Weights of a small mixture-of-experts language model, trained from scratch on English Wikipedia.
Experts: 64 experts in each of 10 layers, 96 SwiGLU neurons an expert, 2 picks a token, a sigmoid router.
Training: a variant of SOAP for the experts, 4686 steps.
Below are experts of layer 4 (counted from 0) of a mixture-of-experts language model. Rows are named router (the router's row for the expert) and show model dimensions 0-191. Each number is 128 + 24 x the weight over its row's rms, rounded and kept within 0 to 255.
After each expert's rows: "comes after" lists some tokens at least twice as common just before its tokens as in all text. This comes from a sample of Wikipedia text that the model never trained on. Tokens count by the router's weight.

# expert 47
router [151  26 142 126  52  95 151 144  95 129 160 123 133 122 110 146 133 114 124 114 144 153 112 116 109 153 120 135 160 177 141 147 138 117 116 147 141 139 127 132 135 155 118 145 158 137 131 123 135 109 119 159 147 129 133 130 137 148 106 128 140 146 152 158 152 120  92 134 165 141 123  97 110 136  90 137 114 115 146 171 117 126 160 124 141  96 130 161 124 157 149 152 132 111 132 154  97 141 156 164 109 140 133  90  97 105 165 128 129 157 146 101  80 111 137  81 138 140 143 118 121 181 134 150 147 163 120 149 127 116  72 138 119 142 136 127 154 115 139 120 124 176  97 139  94 117 109 121 133 141 143  83 106 142 168  83 137 114 122  91  71 134 102 159  92 141 149  80  88 122 113 146 141 139 121 130 129 102 103 141 132 112 159 105 100 155 160 150  94 143 143 113]
comes after: "\n", " |\n", ")\n", ".\n", ";\n", "\n\n"

# expert 54
router [151 116 183 100  97 143 142  86  90 128 115 144 141  87 146 157 133 144 142 131 109 121 115 138 123 128 104 115 142 138 143 164 102 100 119 133 140 145 120 152 100 146 127 106 100 178 157  38 112  69 133 130 123 125 125 149 112 139 120 139 172 105 102 144 124 129 108 129 185 145 164 151 117 145 144  96 150 110 154 126 107 149 141 166 123 123 117 111 136 110 107 139 132  92 107 166 135 130 116 145 139 158 136 122 133 123 122 173 125 161 187 132 129 116 103  86  76 122 117 146  97 167 111 145 133 128 129 117 128 120 111  86 106 146 126 156  88 143  84 105 114 154 126 139  93 125 129 113 118 206 113 116 116 140 143  83 133 127 122 146 132 131 106 146 126 140 127 129  85 112 123 164 175 120 136 131 159 145 138 141 111 120 116  83 169 135 158 175 117 154 119 124]
comes after: " of", " and", " a", " in", " for", "'s"

# expert 9
router [177 109 155 117  99 123 181 106 104 153  80 167 160  79 173 153 100 127  89 132 105 106 113 120 108 127 104 107 131 157 141 137 101 107  93 154 118 171 115 167 120 115 103 118 119 172 146  83 136 102 147 135 106  96 162 161 104 111 111 122 173 141 134 159 133  96 117 124 165 137 142 135  99 136 129 142 134 103 151 145  82 115 147 152 136 128 108 129 166 144 138 147 145  95 150 140 137 138 155 148 160 162 136 128 121 123 144 163 143 148 149 105 115 115  78  81 101 157 151 149 135 121 141 153 148 114 124 120 110 166 118  76 113 138 100 158 114 136  66  94 152 135 100  80 105 125  98 120 155 145 147  98 102 137 159  85 142 111 132 126 107 134 135 150 113 139 158  86  94 116 116 159 132 133 132 150 123 108 135 145 100 112 136 125 147 142 148 158 145 141 129 103]
comes after: " a", " the", " an", "'s", " and", " his"

# expert 59
router [131  95 141 141 119 125 127 103 138 126 144 194 114 131 148 114 146 145 124  94 117 122  88 103  68 124  88 113 152 146 141 123 142  91  93 100 171 185 147 141 100 150 131 110 120 165 170 116 126 111 126 139 140 143 128 154 131  91 102 142 131 141 156 154 134 110 111 129 155 148 154 159 113 176  95 129 114 113 171 118 126 108 165 116 158 115 140 115 138  92  92  92 114 117 139 136 115 127 121 143 123 178 177  81  88 119 122 147 130 146 115  92 123 113 154 107 127 133 186 132 116 148 133 159 155  91 122 109 107 125 143 118 141 137  81 143 117 139 120 109  97 162  90 104 119 116 124  88 110 191 127  98 100 166 131 114 110 126 174 142 117 113 114 135 127 144 131 109 131 100 114 154 117 136 134 137 120  93 113 153  85 121 136 146 155 160 141 144 136 187 126  87]
comes after: "0", "1", "2", "9", "8", "7"

# expert 44
router [150 107 126 130 124 128 144 105 106 112 133 153 115 105 123 155 137 139 132 107 110  88 131 112 113 134 128 124 119 169 149 179 108 112 112 134 152 186 116 143 111  90 121 120  85 195 130  94 106  85 137 139 113 109 125 126 135 161  85 168 170 154 135 151 140  98 104 149 142 130 168 138 140 159  89 137 109  84 177 149 135 164 139 109 140 157 119 137 151 146 119 132 140 110 142 138 141 137 125 144 174 129 151  87  95 120 111 134 157 127 159 126 120 105 123  92 116 151 145 175 102  99 118 164 150  93 125  91 124 188 116 131 181 142  72 132 124 156 109 108 107 134 108 105 117 137  82 132 145 129 128 110 117 135 137 136 154 113 131 100 123 158  95 152 134 186  85 114  97 153 135 183 141 122 127 149 108 135 144 152  75 117 128 102 137 134 127 116 138 139 147 121]
comes after: " was", " is", " a", " were", " be", " are"

# expert 3
router [142  71 157 138 114 137 178 144 121 136  94 133 150 143 146 146 129 118 134 151 137 112 129 141 128 163 112 117 150 150 138 141 102 155 104 152 149 165 114 140  86 128 146 106 128 160 138  86 113 100 155 114 116  90 132 126 128  93 106 122 131 189 147 156 158  96 122 166 166 144 107 146 116 154 108 167 120  65 174 129  90 112 152 136  95 121 125 109 127 124 144 116 120 116 122 102 151 167 168 140 142 144 160 146 132 134 117 163 137 159 169  97  79 139 137 133 137 116 164 125 143 111 141 140 121 110 161 109 105 161  87  80  91 131 109 148 143 132  80 116 116 185 134 132 114 114 120  99 134 156 131 106 112 137 183 111 135 141 152 138 114 136 133 162 115 154 119 115  83 130  51 140 134 139 114 154 128  92 134 124 115 119 143 107 151 156 154 153 113 133 124  93]
comes after: "0", "5", "4", "6", "3", "8"

# expert 45
router [158  90 120 139 115 112 140 109 142 136 111 155 182 124 136 141 119 125 116 112  84 164 150 117 114 143  77 124 153 152 167 130 111 148  79 104 136 158  91 144 153  87 118  80 125 145 137  94 136 111 106 177 127 107 131 126 115 108  96 109 137 156 155 162 141  95 119 137 174 150 140 138 117 171 120 133 104 116 137 151 107 126 110 115 131 127 139 108 100 134 133 117 139 102 127 110 126 136 128 121 120 122 170 144 125 101 149 163 129 101 132  92 116  97  87  64  93 154 135 127 105 130 123 136 142 142 131  81 107 110 109 130 163 157 107 147 129 112  96 116 120 150 129 118 119 133 115  87 181 105 139  98 107 168 138 101 151 163 171 124 108 138 127 141 128 168 153 114 102 116 116 166 192 119 115 123 161 110 149 151  82 128 136 129 155 170 134 167 138 152 169  85]
comes after: ".", "0", "5", "6", "4", "7"

# expert 2
router [135  74 178 107 116 103 153 111 145 131 121 151 139 115 149 150 167 114 162 116  92 124 103 141 102 132 115 150 104 146 155 172 163 135 112 144 146 162 132 146 173 134 131 111 120 111 156 105 118 124 126 123 125 122  98 113 144 136  75 114 125 152 146 121 164 109 120 138 155 127 178 147 114 122 130 165 108 135 155 115  62  84 127  88 140 140 114 119 117 118 137 146 148 103 140 148 125 111 105 147 164 138 141 107  83 129 141 132 111 179 126 101  93  96 117 108 130 161 187 195 127 147 132 157 106 142 142  88 157 141 137 126 114 172 117 171 136 117 120 100 114 102  84 116  96 112 113  91 126 114 164 118 115 146 127 141 144 148 151  91 137 171 157 148 102 144 137  84  96 109  94 137 144 136 125 139 105  88 107 144 137 110 117  85 142 167 123 111 102 140 124 123]
comes after: ",", " he", " and", " He", " also", " who"

# expert 28
router [163  87 154 137 121 107 139 125  85  93  72 162 164 113 152 120 159 148 101 122 137 147 147 136 113 128 106 127 140 183 160 143 117 148  91 118 151 162 136 143 123 125 130 137  87 142 180  80  98  69  70 129 129 137 117 145 122 144 128 140 157 118 127 135 184 110 119 162 137 148 152 131 113 138 120 129 137 119 145 127 145  90 143 129 146 128 112 116 158 127 116 144 121 120 156 131  62 115 145 153 122 146 131 112 108 105 154 182 135 133 132  84 106 101  85 113 119 135 144 179  96  99 153 149 131 124 160 140 121 129  87  73 121 145 141 164 137 138 109  92 119 171  83  65 128  98 101 133 145 137 121 130 131 110 116 115 119 106 126 116 109 114 125 151 101 138 140  88  99 140 114 153 148 126 147 107 163 129 106 138 143 125 148 128 148 153 158 122 133 171 146 113]
comes after: " ", " (", "1", " $", "–", "_{"

# expert 57
router [136  98 180 107 139 101 171  96 134 124 113 145 108 133 147 195 104 136 156 103  93 117 101 141 112 165  92 148 174 129 157 144 133  84 109 107 157 136 123  94 134 131 128 104 136 128 140 100 161 105 118 131  82  86 129 158 102 106 116 118 164 132 134 129 154 124 158 193 151 156 104 132 121 151 125 132 151  82 132 154  68 129 159 152 126 113  87  87 117 122 145 134 148 121 138 160 146 138 167 111 161 161 111 116 135 150 166 153 116 153 121 118 116 101  75  81 149 141 129 120 172 111 171 140 131 102 136 117 127 149 135 130 103 140 149 154 131 129  90 111 136 131 130 108  80 135 130 141 127 147 180  65 114 166 133 142 116 111 135  95 113 126 146 128 121 134 129 111 126 119 113 161 147 117 138 158 118 108 133  84 116  98 136  88 112 144 132 142 136 118 110 118]
comes after: " to", " not", " would", " and", " can", " could"

# expert 53
router [192 111 158 152 134 152 176  95 111 141 107 151 139  91 161 128  91 122 126 123 111 146 101 127 113 149 110 140 135 169 161 129 126 132 106 139 137 124 135 125 109 129 117 122 116 129 111 135 153 124 112 137 131 141 124 137 137 124 108 128 159 114 130 151 119 115  98 163 130 198 115 108 137 145 111 158 112  85 152  91  94 119 148  98 104 142  94 100 141 113 172 171 124 110 127 114 136 155 131 164 141 156 153 129 105 126 175 127 126 138 134 101 129  84 120 104  89 179 126 116 131 126 146 153 128  75 122 155  98 115 119 104 119 153 107 143 135 115  87 107 117 154 105 150 107  97 109 106 180 157 137  99 117 152 140 124 155 132 150 106 130 110 124 198 124 177 137 121  91 107 131 148 152 110 147 118 160  99 147 177 130 100 127 122 143 168 149 122 119 196 137  80]
comes after: "-", " |", " by", ":", "=", "|"

# expert 21
router [125  87 164 112 129 118 173 112 145 116  99 177 140 134 163 179 110 127 118  86 141 128 132 133 100 137 142 131 150 159 151 155 129 159  96 107 142 132 116 135 100 105 140 117 112 146 152 107 147 105 169 112 146 156 122 142 119 159 116 141 115 119 138 122 180  67 123 160 152 157 157 136 123 156 101 115 150 124 123 124 111  87 132 115 131 120 111 126 114 123  99 136 131  78 117 153 139 125 132 158  89 126 164 156 125 112 146 129 127 121 158 123 101 139 103  67 132 126 143 162 108 131 126 182 134  94 124 154 114 155  83  91 110 194 120 149 117 135 107 109 147 144  68 117 115 126 133 119 176 151 111 110  93 124 149 154 131 104 122 122 110 137 111 162 130 133 130 106 130  82  87 159 160 102 131 133 119  86  94 131 120 176 179 126 105 157 134 157 126 133 141  93]
comes after: " ", "1", "2", "3", "4", "5"

# expert 31
router [149  82 156 131 136 107 173 106 134 148 102 168 143  87 134 145 115 155 104 116 138 128 140 123 102 150  97 126 140 158 155 148 117 128  92 129 154 153 121 140 115  92 118 123 119 160 152 100 135  93 120 140 106  99 133 174 108 125 114 134 141 136 133 171 151  87  98 147 150 153 134 134 113 144 108 145 128  88 144 133 110  74 132 133 134 116 112  94 151 162 135 147 120  95 134 118 149 155 159 134 146 153 131 131 106 104 155 159 146 123 163  91 108 110  99  91 115 167 158 151 103 157 148 164 135 114 124 127 106 160 110  87 140 137  84 155 134 136  81  96 132 164  88  83  89 106 122 102 168 159 139  94  99 147 151 116 131 132 129 121  97 109 151 134  92 150 155  99 110 107 103 157 166 143 112 141 129  97 130 158  96 106 144 105 153 164 135 162 149 150 177  97]
comes after: " ", " (", " |", " U", " —", "°"

# expert 13
router [134  77 144 131 125 101 157 115 124 155  97 187 137  89 148 146 106 132 113 115 125 134 141 123 107 149  94 125 163 167 158 141 115 137  89 112 151 139 150 144 120 101 128 129 105 162 150 102 124  84 116 140  94 122 136 170 123 128 108 132 135 133 139 149 151  80 113 164 156 180 125 142 114 167 107 141 140 105 158 131 124  91 139 123 131 104 117 109 153 161 140 149 125  82 129 133 125 138 144 164 160 147 150 133 123 115 156 170 113 138 149  94 100 112  79  91 104 168 172 128 117 129 163 170 133 123 140 122 113 142 112  91 137 138  94 153 143 120 105 102 138 147  79  88  84 106 103 121 131 163 153 107  96 163 142 101 134 129 136 129  90 127 146 148  92 146 143  94  95 119 114 153 147 127 129 137 153 101 144 156 101 118 145 115 179 163 137 163 149 160 157  93]
comes after: " ", "–", "|", " (", "/", " −"

# expert 14
router [160 105 156 147  65 132 122 119 128 143 126 179 150 116 124 155 138 131 129 124 103 144 119 150 113 135 111 139 119 125 134 137 109 149 123 130 151 132 134 157  98 115 104 112 123 162 160  90 136  34 114 108 135 126 158 170 114 104 132  74 144 106 129 180 130 101  84 135 136 138 126 165 109 109 122 119 109 103 150 148 114 107 141 121  94 131 110 114 110 118 124 113 124  48 148 164 105 123 172 142 125 142 181  98 128 127 140 153 144 127 180 123 125 133 109  83 101 149 140 142 108 126 118 146 132 129 134 116 146 142 123 124 128 122 126 167  98 128 112 119 121 163 121 139 130  74 120 113 145 166 122 105  72 119 138  99 148 125 126 130 137 139 162 136 109 116 162  80  57 127 103 153 131 118 137 120 143 123 105 183 101 108 149 135 126 176 162 130 146 136 113 117]
comes after: " the", " The", "The", " his", " this", "'s"

# expert 51
router [137  92 166 148  84  72 133 103 120 129  86 123 119 110 188 117  85 145 106 110  68  86 124 110 112 153 114 132 159 133 147 165 163 102 113 136 138 124 130 127  90 100 116 147 135 149 163 117 119 115 122 137 126  65 107 154 120 115  92 136 177  90 131 139 151 108 134 141 156 144 136 167  78 139  98 144 114 102 147 124 109 100 122 142 146 143 102  93 159 159 128 102 137 101 153  98 122 162  98 150 117 132 128 127 130 121 138 180 136 135 151 103  82 140 117 103 135 164 142 163  74  93 108 136 136 104 127 124 113 125 140  92 115 121 111 140 142 140 115 123  98 159  84 112 115 120  97 111  99 104 134 123 122 146 148 137 154 128 144 144  93 123 132 154 142 159 124 109 105 141 134 201 137 106 120 136 103 117 116 136 115 128 168  88 119 159 150 121 129 153 151  99]
comes after: "==", "\n", " |\n", " is", "|", "\n\n"